config.yaml
experts_per_token: 8
activation: "swiglu"
balance_loss: 0.00942
rope_fraction: 1.0
attn_scale: 0.125
init: "trunc"
lr_mult_qkv: 0.4
lr_mult_o: 1.51
lr_head: 0.00609
train_tokens: 360700000
Below are experts of layer 10 (counted from 0) of a mixture-of-experts language model. Rows are named router (the router's row for the expert) and show model dimensions 0-255. Each number is 50 + 15 x the weight over its row's rms, rounded and kept within 0 to 99.
After each expert's rows: "gets" lists some tokens that make up at least twice as much of what it gets as of all text. This comes from a sample of Wikipedia text that the model never trained on. Tokens count by the router's weight.

# expert 102
router:74 62 85 46 58 34 55 55 50 64 51 46 38 36 69 66 54 67 38 65 63 47 57 35 40 44 50 42 31 21 48 44 43 45 26 73 58 65 43 26 79 34 69 52 73 30 70 72 46 36 26 51 44 31 75 68 33 50 55 31 48 34 23 42 50 64 45 73 37 42 60 51 39 54 22 44 54 67 35 35 54 56 38 59 49 24 61 73 30 58 43 35 44 49 17 51 42 35 29 36 46 74 43 43 56 36 53 40 48 67 62 40 60 25 49 51 64 47 45 42 47 49 48 55 37 37 58 46 44 63 91 55 74 55 53 49 52 34 21 36 51 50 30 53 50 55 22 47 60 53 50 45 19 43 35 26 31 82 40 62 23 55 44 64 35 46 88 53 49 47 50 68 64 43 90 46 48 61 55 33 52 48 65 58 57 59 34 63 59 22 52 58 57 31 50 27 61 61 28 58 73 45 24 70 54 44 70 67 56 46 37 45 78 90 26 79 39 57 56 61 58 50 78 50 81 23 47 69 71 57 56 39 62 55 53 43 63 20 23 47 63 61 56 62 79 35 40 41 61 64 45 47 51 37 47 51
gets: " |", ",", "|", ":", " –", ";"

# expert 101
router:59 45 25 77 54 45 61 17 35 73 78 61 59 43 51 52 48 60 69 70 53 26 61 37 43 55 81 57 49 58 57 72 61 48 78 63 37 55 96 28 52 57 35 45 29 50 58 06 56 23 73 80 46 40 44 29 68 37 41 47 44 46 71 65 64 60 62 54 42 56 48 51 49 59 58 76 42 39 63 55 43 66 31 29 51 28 54 41 48 27 49 68 43 34 85 39 41 45 60 61 42 48 29 23 44 79 56 47 55 17 30 57 61 67 26 36 32 55 48 14 62 50 38 44 60 66 40 72 63 44 32 57 48 80 34 57 51 69 61 55 23 77 56 49 37 46 60 46 54 73 47 55 63 65 61 29 26 58 44 56 45 47 35 41 64 24 42 62 56 36 48 87 55 49 50 52 41 41 48 46 60 59 53 57 50 62 44 44 34 78 76 60 23 46 27 78 64 83 41 43 37 54 38 34 32 42 81 45 67 50 53 52 60 46 71 33 51 47 33 48 19 54 43 58 44 58 48 47 32 55 39 79 46 48 44 50 54 64 39 79 30 34 30 33 48 45 38 53 42 57 59 55 37 70 56 53
gets: "0", ")", "5", "%", "4", "3"

# expert 8
router:46 51 38 63 50 70 58 66 90 42 70 51 12 59 61 43 44 56 19 26 36 71 52 23 46 31 81 66 76 57 48 62 63 56 35 32 43 53 59 52 82 87 69 50 79 34 56 45 63 75 43 59 57 46 18 44 60 59 71 48 19 58 51 49 50 65 56 40 72 45 27 62 63 41 66 55 54 29 48 79 56 49 41 49 56 73 56 47 46 72 77 53 62 85 30 41 48 39 42 57 72 58 53 52 58 41 34 61 47 54 64 43 28 28 20 60 23 30 48 49 70 56 34 67 60 60 56 35 65 34 30 78 49 41 38 34 34 52 47 46 39 38 53 58 50 56 69 54 35 65 27 33 46 44 52 69 43 45 39 63 25 47 38 51 24 46 49 65 50 56 61 50 62 65 76 63 39 29 56 58 43 17 74 56 46 40 68 61 60 41 25 56 32 47 54 58 51 19 66 74 51 44 57 49 59 37 69 84 41 55 46 36 32 50 42 43 55 71 23 61 10 59 44 40 58 38 67 34 37 56 43 63 52 37 41 35 31 33 34 39 66 36 28 37 59 59 47 51 47 72 57 39 54 27 49 33
gets: "\n", " |\n", ".\n\n", "\n\n", "==", ")\n"

# expert 97
router:48 65 43 51 70 45 35 70 45 57 40 18 63 58 69 36 65 52 19 75 48 63 37 26 60 36 39 71 22 77 56 47 29 28 39 30 68 47 52 52 60 50 63 41 33 17 35 48 61 50 73 55 61 43 45 43 49 46 29 44 54 41 77 58 78 56 47 52 36 45 25 30 48 34 58 56 59 21 51 17 53 31 58 48 44 43 43 25 31 58 54 18 46 29 52 48 17 67 43 56 41 54 52 58 34 58 59 61 40 46 31 52 76 60 53 39 68 82 20 46 50 44 60 57 29 69 63 55 52 54 34 49 42 77 62 37 55 58 51 69 20 34 47 41 48 53 30 64 52 44 44 43 35 32 66 77 60 46 39 43 07 50 59 43 50 48 52 26 45 38 48 53 44 58 45 48 36 22 75 57 50 50 41 36 36 56 23 52 42 49 21 62 64 27 48 65 56 41 43 47 43 44 44 37 66 38 46 16 53 43 57 77 40 37 63 52 38 21 46 63 27 38 45 69 58 52 50 64 46 63 64 52 32 26 53 39 42 30 34 35 02 39 50 72 81 54 34 27 41 44 77 47 77 45 28 44
gets: ",", "),", "\",", ";", " –", " -"

# expert 87
router:60 36 59 44 68 22 38 24 64 38 72 76 40 58 80 65 33 36 66 54 36 43 74 44 48 39 53 57 35 44 45 70 72 44 44 44 46 28 65 49 63 66 43 56 50 69 57 56 50 50 70 42 37 50 75 62 35 58 43 40 33 38 48 57 57 75 70 25 88 76 68 43 41 49 40 58 61 57 52 39 51 76 46 31 79 81 57 39 41 31 70 38 44 30 47 24 62 52 70 65 32 37 57 57 73 32 40 51 39 74 35 15 36 51 47 55 53 66 47 61 70 37 66 34 37 42 44 46 48 62 49 60 40 18 42 53 32 52 23 27 73 60 48 46 65 74 48 33 57 63 69 16 33 30 35 65 50 43 40 49 65 78 68 51 62 60 51 28 28 77 39 23 45 47 61 64 44 47 53 47 55 63 57 41 76 71 45 56 70 83 26 40 69 78 43 52 66 48 60 54 61 52 49 23 77 69 45 40 52 59 67 50 53 72 57 24 61 29 62 42 21 50 34 57 22 48 60 43 45 68 59 52 56 74 60 43 65 40 66 48 43 63 63 61 50 72 53 27 35 38 65 31 34 63 33 48
gets: " B", " P", " H", " T", " D", " K"

# expert 92
router:59 72 72 35 74 39 30 49 36 46 50 28 55 59 56 44 29 39 59 65 34 34 36 34 56 41 44 61 37 53 39 71 85 58 65 49 58 34 26 53 84 63 56 46 09 58 38 72 56 58 68 65 71 41 60 48 51 50 56 45 38 57 67 36 69 61 61 36 67 59 46 51 48 51 57 54 43 51 63 40 72 40 69 53 36 56 59 34 69 60 18 55 50 50 72 40 47 44 39 46 50 27 72 62 52 66 56 31 65 35 62 41 64 38 47 29 32 63 45 65 71 69 71 46 37 64 31 48 49 33 56 79 29 33 75 25 50 41 45 53 50 52 53 73 75 68 32 42 71 56 56 30 52 52 31 48 35 50 38 68 36 39 53 48 32 38 36 50 58 70 46 56 46 36 60 71 57 55 51 58 56 41 42 49 76 71 21 56 26 56 31 61 72 88 46 25 71 47 70 68 27 40 53 40 58 40 46 44 61 35 40 64 33 58 66 29 42 52 45 55 03 49 43 55 31 67 80 61 60 38 66 42 46 67 59 36 68 40 70 38 49 87 50 57 20 70 31 29 49 86 37 49 62 71 28 70
gets: "1", " ", "9", "2", "0", " P"

# expert 90
router:54 38 59 59 59 49 29 47 52 40 56 63 38 59 46 39 38 26 98 42 31 55 67 48 60 35 70 66 48 48 64 64 52 32 65 21 40 62 18 46 48 51 50 50 33 62 31 95 48 41 52 49 46 44 77 48 51 38 46 67 44 55 72 55 70 46 45 36 60 71 53 55 51 38 53 46 63 51 50 68 69 54 57 32 55 51 67 41 49 59 40 57 52 38 70 54 67 64 67 52 69 28 55 47 65 76 52 23 52 62 64 57 47 35 66 35 45 38 43 49 73 55 26 57 43 57 30 61 17 36 62 42 61 32 65 32 53 37 75 47 49 16 92 40 55 74 35 57 50 49 55 47 53 54 62 58 79 37 20 56 55 49 49 47 37 56 47 33 62 54 50 37 50 50 60 41 78 51 48 68 37 58 43 46 75 71 67 28 62 50 51 47 73 85 45 53 50 44 46 75 58 36 49 64 64 49 24 61 57 54 48 61 64 26 52 54 92 54 45 45 18 39 53 51 15 58 73 57 54 59 62 13 45 59 61 41 67 62 80 25 46 64 53 00 30 51 59 36 66 74 84 39 36 43 47 36
gets: "1", "9", " ", "2", " P", " T"

# expert 125
router:69 44 60 84 64 24 57 58 75 35 40 23 28 48 79 40 73 63 66 83 49 42 69 59 27 44 24 47 63 54 37 61 41 59 28 64 35 14 42 78 64 35 36 79 58 63 48 49 52 49 54 45 65 82 76 49 38 97 57 24 49 33 30 31 58 66 49 42 73 45 53 30 51 54 33 36 06 17 38 54 65 40 67 50 57 48 48 45 42 36 61 47 54 48 50 63 49 31 33 69 59 69 52 57 48 62 32 45 46 45 57 53 59 47 52 46 42 53 43 57 42 44 70 37 45 51 62 53 59 46 49 27 32 56 38 58 62 43 54 69 57 64 56 59 52 47 91 22 57 48 45 38 44 65 28 73 52 57 30 55 56 50 29 13 51 28 43 77 53 41 55 66 49 40 59 22 48 54 48 27 45 50 51 40 43 21 66 36 72 53 35 34 43 35 55 52 44 69 51 39 54 54 65 51 95 38 56 59 60 68 40 46 38 35 66 43 34 72 43 52 36 30 61 48 66 40 55 22 37 38 48 20 54 36 56 57 64 49 49 39 28 50 43 41 53 09 59 59 42 40 66 40 58 52 35 27
gets: " was", " to", " is", " as", " were", " are"

# expert 34
router:54 53 38 44 46 58 64 04 47 51 43 27 78 50 35 46 36 69 51 39 62 28 76 29 54 44 69 47 74 58 68 50 28 54 68 29 40 62 48 37 64 43 35 48 40 71 29 43 35 62 76 74 36 72 45 70 58 59 58 50 33 67 73 50 44 60 30 61 56 73 45 58 40 49 52 62 31 31 37 44 52 64 28 56 62 70 37 67 63 82 63 72 33 33 33 48 38 55 46 56 59 55 49 54 33 36 55 49 54 15 61 38 65 67 39 24 45 41 42 69 47 68 58 51 33 72 41 64 65 52 35 49 67 70 52 71 51 34 41 83 69 55 46 48 58 31 55 74 47 48 72 75 34 23 54 28 69 25 27 34 38 64 53 62 63 21 43 40 42 34 31 59 26 57 55 41 93 68 24 54 42 68 59 33 37 62 32 50 49 63 40 66 44 62 52 53 57 70 55 40 52 59 25 47 45 58 46 86 30 44 57 29 47 56 34 48 39 40 52 50 61 50 46 31 74 74 45 67 62 40 42 67 22 71 43 75 76 70 60 64 51 70 65 51 55 20 50 68 64 54 63 37 31 58 55 55
gets: ".", ".\n\n", ".\n", ").", "\".", ").\n\n"

# expert 76
router:85 46 34 26 29 60 46 54 51 66 53 78 46 43 59 49 33 56 41 26 40 55 56 56 54 70 73 45 41 68 43 64 64 59 52 45 40 67 33 46 45 87 15 36 40 44 51 53 65 63 58 72 64 38 46 55 41 36 48 44 49 73 39 63 51 63 51 60 42 53 34 37 40 29 55 52 79 47 48 20 74 33 54 33 56 76 49 69 19 57 68 15 06 46 49 46 43 58 66 57 36 50 52 25 36 49 54 72 42 56 33 34 71 41 31 54 53 62 34 72 69 52 75 44 46 61 51 89 58 49 54 50 39 67 31 63 18 53 28 76 57 41 50 38 49 51 31 52 62 38 39 48 14 45 17 59 49 34 49 64 44 36 18 38 34 62 67 75 39 42 50 49 51 66 45 55 42 60 51 74 32 65 57 54 44 44 18 60 58 37 55 60 86 35 54 56 53 53 26 50 60 65 43 48 38 46 38 54 33 34 55 68 47 35 53 48 45 41 53 65 62 42 34 69 64 60 51 70 49 50 51 72 26 88 52 66 50 27 62 65 70 19 68 59 71 68 60 54 41 48 27 53 70 70 77 53
gets: "2", "1", "9", "0", "8", "4"

# expert 83
router:69 71 43 41 54 54 39 27 36 23 31 55 40 56 59 50 51 51 54 51 22 17 59 41 85 51 52 55 64 68 39 75 40 69 45 49 24 50 43 36 47 30 65 54 36 58 56 57 72 49 47 36 18 32 44 70 76 27 51 35 46 43 81 45 44 52 44 30 31 76 53 41 48 37 48 60 61 63 53 61 73 58 52 46 57 59 58 55 48 18 64 58 57 29 42 59 35 22 38 47 66 43 46 80 49 31 52 10 31 77 44 55 53 32 71 33 56 58 58 49 64 50 44 56 29 17 20 57 57 64 70 64 34 34 46 36 59 36 74 61 44 45 37 65 69 70 52 48 72 44 56 47 69 42 33 55 44 42 53 74 46 43 44 59 63 46 46 61 51 59 55 28 21 36 17 54 69 69 50 62 32 47 52 32 51 52 69 59 60 87 36 49 63 50 48 52 33 53 40 85 25 49 29 38 29 72 35 80 51 36 56 55 22 32 36 56 43 53 61 55 39 60 58 59 39 52 63 68 78 62 37 23 25 75 52 54 58 62 50 47 22 62 59 11 59 50 63 55 86 59 55 52 37 44 44 54
gets: " B", " T", " D", " P", " G", " C"

# expert 64
router:58 55 52 46 29 53 57 44 59 73 62 75 58 43 41 60 67 56 28 42 38 66 59 62 75 66 43 57 25 58 39 46 49 46 45 34 43 75 34 35 71 77 62 37 07 71 59 56 65 73 66 49 61 28 62 54 61 53 82 73 73 57 28 59 52 52 56 51 46 40 40 48 15 43 55 60 26 42 34 27 81 54 57 40 67 64 39 58 74 60 81 41 44 46 53 38 39 36 45 44 33 48 35 36 59 40 46 69 39 39 28 21 73 55 25 67 71 58 44 44 53 34 59 60 57 59 56 72 29 48 50 55 62 59 57 49 44 42 58 68 30 29 66 44 31 58 58 40 51 44 48 55 56 66 39 57 48 43 37 28 35 56 54 47 64 55 70 60 24 61 78 66 30 54 24 35 64 38 72 59 60 42 55 64 62 40 40 55 39 27 28 38 79 44 62 54 62 47 14 50 65 65 68 47 53 70 26 16 34 43 63 68 40 37 42 17 46 69 53 41 67 52 48 46 45 53 27 70 43 58 75 37 54 59 29 75 48 28 57 68 74 43 43 40 61 41 52 52 21 88 21 61 75 55 58 63
gets: "1", "2", "0", "9", "8", "7"

# expert 117
router:43 36 52 52 56 30 53 63 77 31 63 37 31 61 56 60 42 46 75 72 53 43 53 56 70 61 47 57 67 45 45 28 51 27 46 52 54 39 33 52 72 53 52 43 24 74 74 69 67 47 49 51 43 48 18 53 21 33 63 57 49 67 65 35 38 46 32 56 55 68 67 56 43 48 46 48 95 45 48 49 50 63 29 36 32 43 57 52 42 76 63 41 79 60 76 43 62 68 65 30 44 75 57 56 68 35 54 29 26 57 66 61 57 58 40 55 38 55 51 26 44 45 51 40 39 62 52 36 35 56 35 21 47 49 50 49 30 55 64 43 69 28 65 30 82 68 49 64 54 16 38 31 59 44 42 73 65 64 44 38 35 48 52 33 66 41 27 54 74 57 41 55 84 60 59 53 53 44 66 59 51 54 60 47 52 57 34 38 26 20 25 57 81 44 47 81 43 79 43 52 32 64 60 29 58 30 57 24 50 76 57 70 59 45 56 47 71 36 47 17 55 65 49 55 11 62 42 36 38 48 57 39 65 14 71 50 69 47 56 16 25 29 52 52 40 42 85 36 62 55 50 53 51 65 70 42
gets: " ", "–", " were", " −", " $", " +"

# expert 75
router:50 58 33 58 58 53 56 00 38 55 39 41 51 74 63 61 41 63 67 43 74 52 32 27 49 58 55 51 48 35 55 38 69 69 28 60 40 28 52 74 46 65 99 58 46 30 53 46 49 42 56 31 60 41 70 60 68 42 55 43 46 43 39 34 46 45 33 64 27 40 64 55 30 41 30 44 36 76 54 26 66 54 41 51 54 45 29 52 63 47 64 37 53 81 43 40 22 69 63 27 09 37 38 58 55 46 54 52 43 62 53 44 60 34 24 36 49 54 33 37 45 36 58 26 25 53 40 25 69 42 33 46 46 52 24 45 57 44 61 56 51 49 24 35 37 51 06 54 48 42 37 53 28 45 54 56 48 41 58 71 60 39 57 39 71 63 34 37 34 52 46 60 36 75 50 38 38 38 69 61 64 39 68 69 50 62 39 56 56 32 43 68 49 47 59 43 48 57 49 53 58 50 22 42 07 78 47 77 52 44 40 61 58 48 73 28 27 39 48 20 42 65 44 60 42 39 58 63 58 57 38 45 14 54 54 42 41 28 49 34 61 52 62 65 52 66 57 52 31 31 27 98 59 61 57 48
gets: " the", " The", "The", ":", " In", " their"

# expert 0
router:50 41 52 23 55 65 28 54 68 49 36 83 48 60 53 21 45 20 38 51 43 33 26 58 53 52 62 71 61 51 59 44 53 27 22 57 61 40 38 83 75 46 21 56 73 51 62 70 68 84 32 43 52 46 62 63 32 58 30 53 66 42 64 41 75 42 52 36 61 46 36 68 53 63 64 54 65 62 61 91 67 22 53 40 44 54 27 71 58 56 53 71 39 39 71 49 57 49 44 44 49 27 70 67 45 50 42 69 31 31 72 65 20 62 35 92 37 46 60 40 71 50 69 71 47 62 59 39 68 56 44 65 29 71 57 31 41 39 42 60 67 60 46 66 73 32 49 27 44 65 29 32 61 63 60 57 54 90 52 37 16 42 51 66 58 52 37 62 62 48 56 38 41 58 60 49 25 47 61 45 53 29 40 72 59 30 49 63 49 68 23 53 45 48 46 75 39 29 64 60 67 51 46 56 69 50 55 71 64 60 38 35 32 75 25 41 61 49 26 47 62 80 59 68 48 55 57 21 32 76 45 41 46 53 72 49 22 58 74 60 64 47 49 42 56 49 43 40 42 48 40 47 28 46 51 54
gets: " |\n", "\n", "-", ".\n\n", "\n\n", "=="

# expert 104
router:59 33 55 60 52 50 45 30 49 66 68 33 31 48 23 46 45 60 52 45 60 55 50 48 63 50 45 31 38 69 13 45 57 57 44 32 21 38 51 63 64 28 64 32 65 43 41 52 49 56 35 59 55 64 26 75 50 57 56 60 35 57 35 63 53 47 32 49 54 13 23 30 34 53 53 59 41 56 48 49 75 45 66 75 48 53 83 15 28 73 17 37 42 55 52 19 43 63 28 56 52 54 46 73 58 32 42 45 71 49 21 61 47 47 66 43 69 61 43 38 48 25 73 22 51 20 64 50 42 50 52 27 75 62 30 56 39 51 50 46 32 45 34 14 68 31 45 11 61 71 76 58 27 63 56 57 62 38 46 28 31 56 60 33 52 74 60 28 48 58 26 43 51 40 33 67 60 36 62 65 22 42 46 47 35 53 59 47 71 36 49 28 64 46 61 60 43 55 44 70 49 74 57 46 39 66 66 56 25 55 46 74 21 50 42 38 48 31 71 52 49 46 52 50 66 44 43 59 41 59 68 65 19 59 50 26 63 32 27 77 63 33 62 64 42 41 56 73 55 40 44 54 32 64 47 17
gets: ",", " |", " –", "),", " -", " time"

# expert 112
router:50 60 67 46 45 53 50 36 63 43 53 44 38 31 42 63 32 46 69 54 27 47 70 35 70 53 19 56 66 59 51 11 67 31 57 67 51 12 23 45 53 52 24 48 27 61 70 91 42 30 62 62 16 52 14 46 37 58 47 54 46 67 73 30 64 43 43 55 55 65 65 62 33 61 44 46 78 35 71 43 44 59 18 31 29 39 45 34 48 65 67 56 43 59 81 31 55 55 53 37 47 57 64 66 67 48 58 49 30 54 49 87 44 50 39 47 32 78 52 31 41 63 68 60 50 57 60 56 49 55 17 35 40 67 52 56 34 64 52 39 64 18 73 38 91 54 21 47 55 27 41 43 42 48 44 74 61 61 56 73 37 43 36 50 39 57 50 53 68 45 59 46 73 62 64 53 56 57 64 49 60 41 61 25 30 50 28 29 59 31 20 63 65 62 58 89 42 59 38 41 43 44 37 60 53 24 33 34 55 68 31 47 60 51 52 54 54 49 48 35 56 44 30 51 19 42 58 48 66 47 43 32 64 59 58 43 61 55 47 16 36 44 65 50 45 52 85 30 51 49 56 74 60 61 54 56
gets: " ", "–", "-", " −", " +", " $"

# expert 122
router:51 52 48 29 30 44 41 22 33 63 59 43 42 44 43 51 76 52 56 69 66 61 13 26 56 64 38 47 37 39 42 16 54 52 46 51 59 82 43 63 63 70 45 55 62 48 81 46 36 24 65 36 49 87 44 68 77 36 55 32 44 70 67 53 35 61 37 70 60 31 54 54 52 49 49 35 67 60 48 25 52 77 52 54 42 54 55 43 26 43 47 58 32 34 44 57 78 52 52 40 39 69 47 45 34 48 54 70 65 49 66 31 30 55 61 79 76 83 54 35 47 74 58 74 37 37 34 38 64 37 50 69 72 39 54 55 39 55 45 38 42 44 59 33 34 38 70 51 68 53 63 36 61 42 43 57 42 71 70 39 42 56 49 49 46 94 60 50 51 28 66 33 65 24 60 97 46 51 51 42 79 50 32 63 47 35 37 57 63 56 21 49 49 36 11 33 41 52 24 51 35 57 50 41 34 53 31 55 44 52 64 61 62 73 36 48 30 27 17 51 39 13 34 31 77 39 32 31 63 42 21 59 52 35 35 32 42 41 50 52 56 61 47 78 43 59 41 53 49 43 48 53 51 58 38 63
gets: "'s", " his", " to", " as", " of", " her"

# expert 110
router:45 46 38 90 44 37 28 36 31 66 49 50 56 36 63 50 36 51 39 47 33 32 72 33 37 46 71 38 67 63 81 73 48 48 79 56 68 74 99 57 03 59 36 44 46 43 62 42 33 62 41 63 67 86 50 23 75 51 63 75 29 47 46 61 66 60 42 85 65 67 56 29 40 22 49 47 45 42 63 52 40 51 49 69 74 53 65 60 87 35 44 12 51 33 21 59 50 65 42 36 41 61 45 75 52 46 50 64 82 53 64 60 38 33 48 36 54 49 43 56 41 79 37 50 44 61 40 54 52 22 56 25 37 53 36 39 48 74 64 34 57 50 27 73 40 32 29 36 37 53 64 37 62 34 60 56 55 46 83 55 51 67 36 45 52 36 53 37 67 37 30 63 36 32 57 52 22 45 31 38 47 60 62 20 61 46 41 57 70 57 83 61 19 43 67 67 42 60 29 39 64 55 62 61 44 44 52 60 43 39 59 52 31 64 39 30 45 43 43 42 42 61 55 64 60 61 65 36 42 39 45 60 52 43 63 64 46 40 37 67 51 42 65 57 69 51 44 60 51 49 28 55 66 53 62 51
gets: " |", ")", "|", "%", "\"", " Cup"

# expert 103
router:39 56 40 62 69 41 39 70 37 65 35 24 67 58 71 36 77 55 29 66 53 65 49 33 64 43 54 67 36 79 46 58 35 42 42 29 50 51 48 54 47 35 62 17 21 44 37 48 54 47 73 50 89 45 40 45 51 50 41 55 41 40 79 40 88 56 46 32 17 39 18 37 42 13 67 63 52 25 53 32 53 47 56 41 55 44 37 34 31 60 46 26 49 23 44 38 30 40 45 71 43 51 41 56 29 72 65 60 35 35 22 49 63 50 52 45 58 91 35 61 54 52 52 43 38 57 63 40 65 62 38 37 40 72 49 34 55 58 62 55 28 28 30 45 45 64 39 54 57 44 53 46 42 39 66 91 42 37 31 38 10 56 59 55 30 43 41 40 39 33 57 47 41 69 39 58 31 32 62 52 53 52 46 51 35 54 34 56 46 49 22 59 51 30 57 71 50 40 56 40 40 49 46 45 65 35 50 32 56 52 49 75 39 37 57 49 41 21 45 57 36 54 27 52 64 44 51 49 45 57 77 66 32 20 50 49 52 37 35 27 06 30 49 82 95 48 29 41 44 33 67 58 57 33 40 53
gets: ",", "),", "\",", ")", ";", ".,"

# expert 99
router:52 67 61 31 33 71 47 32 60 69 62 33 74 42 53 56 61 64 61 16 37 72 40 51 42 43 48 51 59 43 70 59 49 54 48 66 43 57 48 36 36 61 39 66 82 34 70 43 40 49 40 27 40 59 49 37 50 98 52 62 35 50 48 45 46 52 53 62 22 56 63 56 41 65 57 32 37 46 45 42 34 40 35 54 29 46 66 41 60 30 82 41 39 36 47 66 50 34 80 59 40 62 79 61 37 26 44 27 24 53 38 46 39 55 56 64 70 48 74 34 27 29 45 67 58 27 27 39 39 28 21 58 60 45 58 54 37 58 34 34 23 66 20 56 35 52 35 24 56 45 24 66 63 50 64 57 30 52 57 56 81 33 67 48 55 50 26 60 56 56 41 72 30 47 34 47 58 42 38 22 57 38 74 60 32 18 71 65 27 62 52 42 47 45 63 67 46 22 35 37 75 70 38 58 58 54 38 33 16 45 59 35 55 62 36 46 56 69 75 50 63 39 31 58 57 39 46 47 60 34 74 51 40 59 70 37 47 20 76 59 56 53 73 68 39 70 38 61 62 37 40 60 35 43 74 71
gets: " |", "|", ";", " No", ":", " U"

# expert 96
router:49 36 54 32 59 56 86 49 52 76 17 37 51 56 44 71 56 46 33 56 70 54 38 47 63 69 34 65 16 61 46 54 28 68 52 38 62 57 50 28 68 32 68 54 58 53 69 28 66 32 22 79 43 47 45 50 76 60 64 38 29 66 52 19 51 52 37 64 55 47 59 37 41 32 77 39 63 53 28 32 43 27 71 49 33 58 58 47 43 56 47 38 31 53 30 59 32 72 37 76 55 80 41 51 51 21 53 56 41 56 30 36 36 80 52 47 63 52 71 52 32 63 63 83 59 39 58 62 55 42 27 50 55 59 48 32 62 35 59 37 41 41 42 71 81 58 53 46 53 37 35 71 42 24 38 37 14 51 37 52 63 31 46 41 44 52 75 45 49 19 54 55 33 53 55 34 08 58 40 37 60 39 58 35 22 47 63 51 45 41 36 52 58 30 62 60 87 61 26 60 59 50 83 40 54 64 35 62 57 59 29 70 72 44 59 66 42 51 49 58 53 26 63 60 56 24 41 47 64 67 26 71 31 29 50 37 43 55 43 50 42 63 30 64 78 43 44 54 52 33 55 54 24 56 59 22
gets: ",", " |", "),", "|", " –", " -"

# expert 120
router:59 41 19 43 70 40 34 58 57 44 58 30 71 19 58 45 48 44 28 61 70 65 63 49 47 49 39 48 55 95 61 62 51 26 30 41 20 60 68 35 69 51 42 68 58 51 76 24 50 66 63 64 55 55 78 69 34 41 56 50 65 28 44 35 41 54 50 51 53 67 59 48 49 60 49 37 57 55 46 50 47 54 41 47 47 44 66 49 50 50 53 17 60 60 52 45 67 33 29 37 65 59 56 69 65 32 57 29 50 75 31 70 59 41 33 60 57 48 60 42 50 54 44 60 37 27 52 69 33 38 46 47 54 57 34 86 58 25 34 45 32 36 36 66 64 42 52 26 66 76 15 64 40 68 48 50 95 49 65 47 59 71 11 42 29 77 59 58 46 39 39 65 31 50 62 73 31 40 40 40 45 52 51 54 38 47 52 51 88 54 72 85 22 46 36 67 63 72 36 56 52 73 58 39 53 69 52 38 65 25 30 49 31 57 72 39 52 51 68 23 52 68 47 49 45 19 56 57 37 64 45 64 77 46 38 56 36 67 38 64 49 50 35 51 38 85 69 71 45 42 37 46 46 25 48 35
gets: " as", " that", " of", "'s", " World", " when"

# expert 68
router:46 28 65 40 26 59 53 47 43 76 63 72 39 46 48 39 28 70 47 22 26 74 60 51 74 69 54 48 36 41 47 40 60 77 48 26 41 78 46 37 52 52 45 26 38 69 47 57 56 70 70 43 73 30 65 30 65 45 59 51 63 62 30 62 78 48 69 67 28 47 39 43 32 43 51 70 61 71 49 26 83 42 50 43 57 48 49 62 65 58 64 27 44 24 57 59 33 60 44 50 53 40 43 41 68 28 48 77 55 43 56 43 55 45 36 53 72 54 53 49 42 68 95 55 37 59 67 69 57 52 29 55 46 53 44 58 52 64 65 68 37 23 49 67 58 45 60 34 67 43 52 79 50 47 33 63 35 46 35 53 38 53 35 43 58 55 72 46 12 37 47 73 38 58 26 44 53 65 54 69 33 50 65 51 58 55 43 50 44 35 24 55 86 47 49 54 40 27 20 31 77 55 58 49 62 71 39 24 32 39 67 65 32 44 45 19 36 31 59 54 68 35 50 72 70 40 31 66 46 47 80 44 56 53 65 78 67 14 53 58 67 24 56 40 43 44 65 62 31 76 33 45 66 50 65 63
gets: "1", "2", "9", "0", "8", "7"

# expert 66
router:71 55 41 45 33 27 50 53 38 74 47 26 48 61 47 57 23 47 35 49 66 42 39 70 46 54 40 63 37 36 72 54 55 39 45 44 32 58 63 28 24 76 36 25 51 46 61 56 67 24 31 67 51 48 50 44 44 42 42 47 57 60 29 61 56 82 45 55 47 51 54 56 62 44 69 35 59 64 49 30 74 11 33 44 69 60 36 55 45 37 64 23 37 40 37 57 51 38 44 51 49 60 73 39 58 18 43 53 51 45 51 40 55 20 46 59 53 53 28 56 44 59 71 51 28 54 75 67 76 68 33 30 35 62 23 64 13 57 65 48 40 45 47 37 27 72 48 18 61 65 37 78 42 55 27 50 46 44 53 56 46 48 09 61 59 66 79 59 24 45 56 71 52 70 58 71 44 72 69 63 61 46 80 49 59 52 25 71 59 36 64 28 48 35 58 80 43 44 23 50 52 43 16 53 41 46 43 35 42 41 62 77 33 47 54 52 32 56 62 35 79 52 36 52 68 68 51 29 55 35 81 43 44 68 45 40 43 21 50 64 76 34 60 53 67 62 69 52 54 73 35 41 37 72 57 63
gets: " the", " was", " The", ";", "The", " since"

# expert 118
router:41 44 56 32 56 56 59 28 60 42 32 47 36 83 60 55 65 33 55 22 39 44 61 43 58 55 48 37 91 20 40 54 48 42 40 50 54 27 25 55 59 43 24 54 32 69 55 66 45 49 84 61 37 61 26 46 46 32 43 64 51 70 68 21 55 53 53 55 41 73 44 65 46 75 31 41 63 41 29 39 42 62 23 45 37 44 56 30 58 78 50 33 93 63 45 43 54 62 51 57 51 69 64 69 53 56 64 41 54 58 41 73 49 40 55 55 28 69 48 42 18 63 48 59 36 60 44 50 39 53 21 48 31 84 62 54 16 76 62 56 67 17 59 45 85 52 48 60 59 27 53 37 57 56 49 56 77 56 41 58 73 37 51 42 25 69 62 49 86 65 45 59 60 51 76 28 73 50 61 45 68 58 45 42 43 53 32 36 50 30 35 81 68 71 53 53 48 38 48 54 59 49 48 58 64 45 37 31 63 93 35 67 47 50 56 56 73 60 52 20 42 49 28 46 47 38 49 48 41 45 60 41 84 40 35 42 47 50 52 43 29 35 61 42 63 26 84 29 57 45 64 56 63 63 52 60
gets: " ", "–", "-", " −", " $", " +"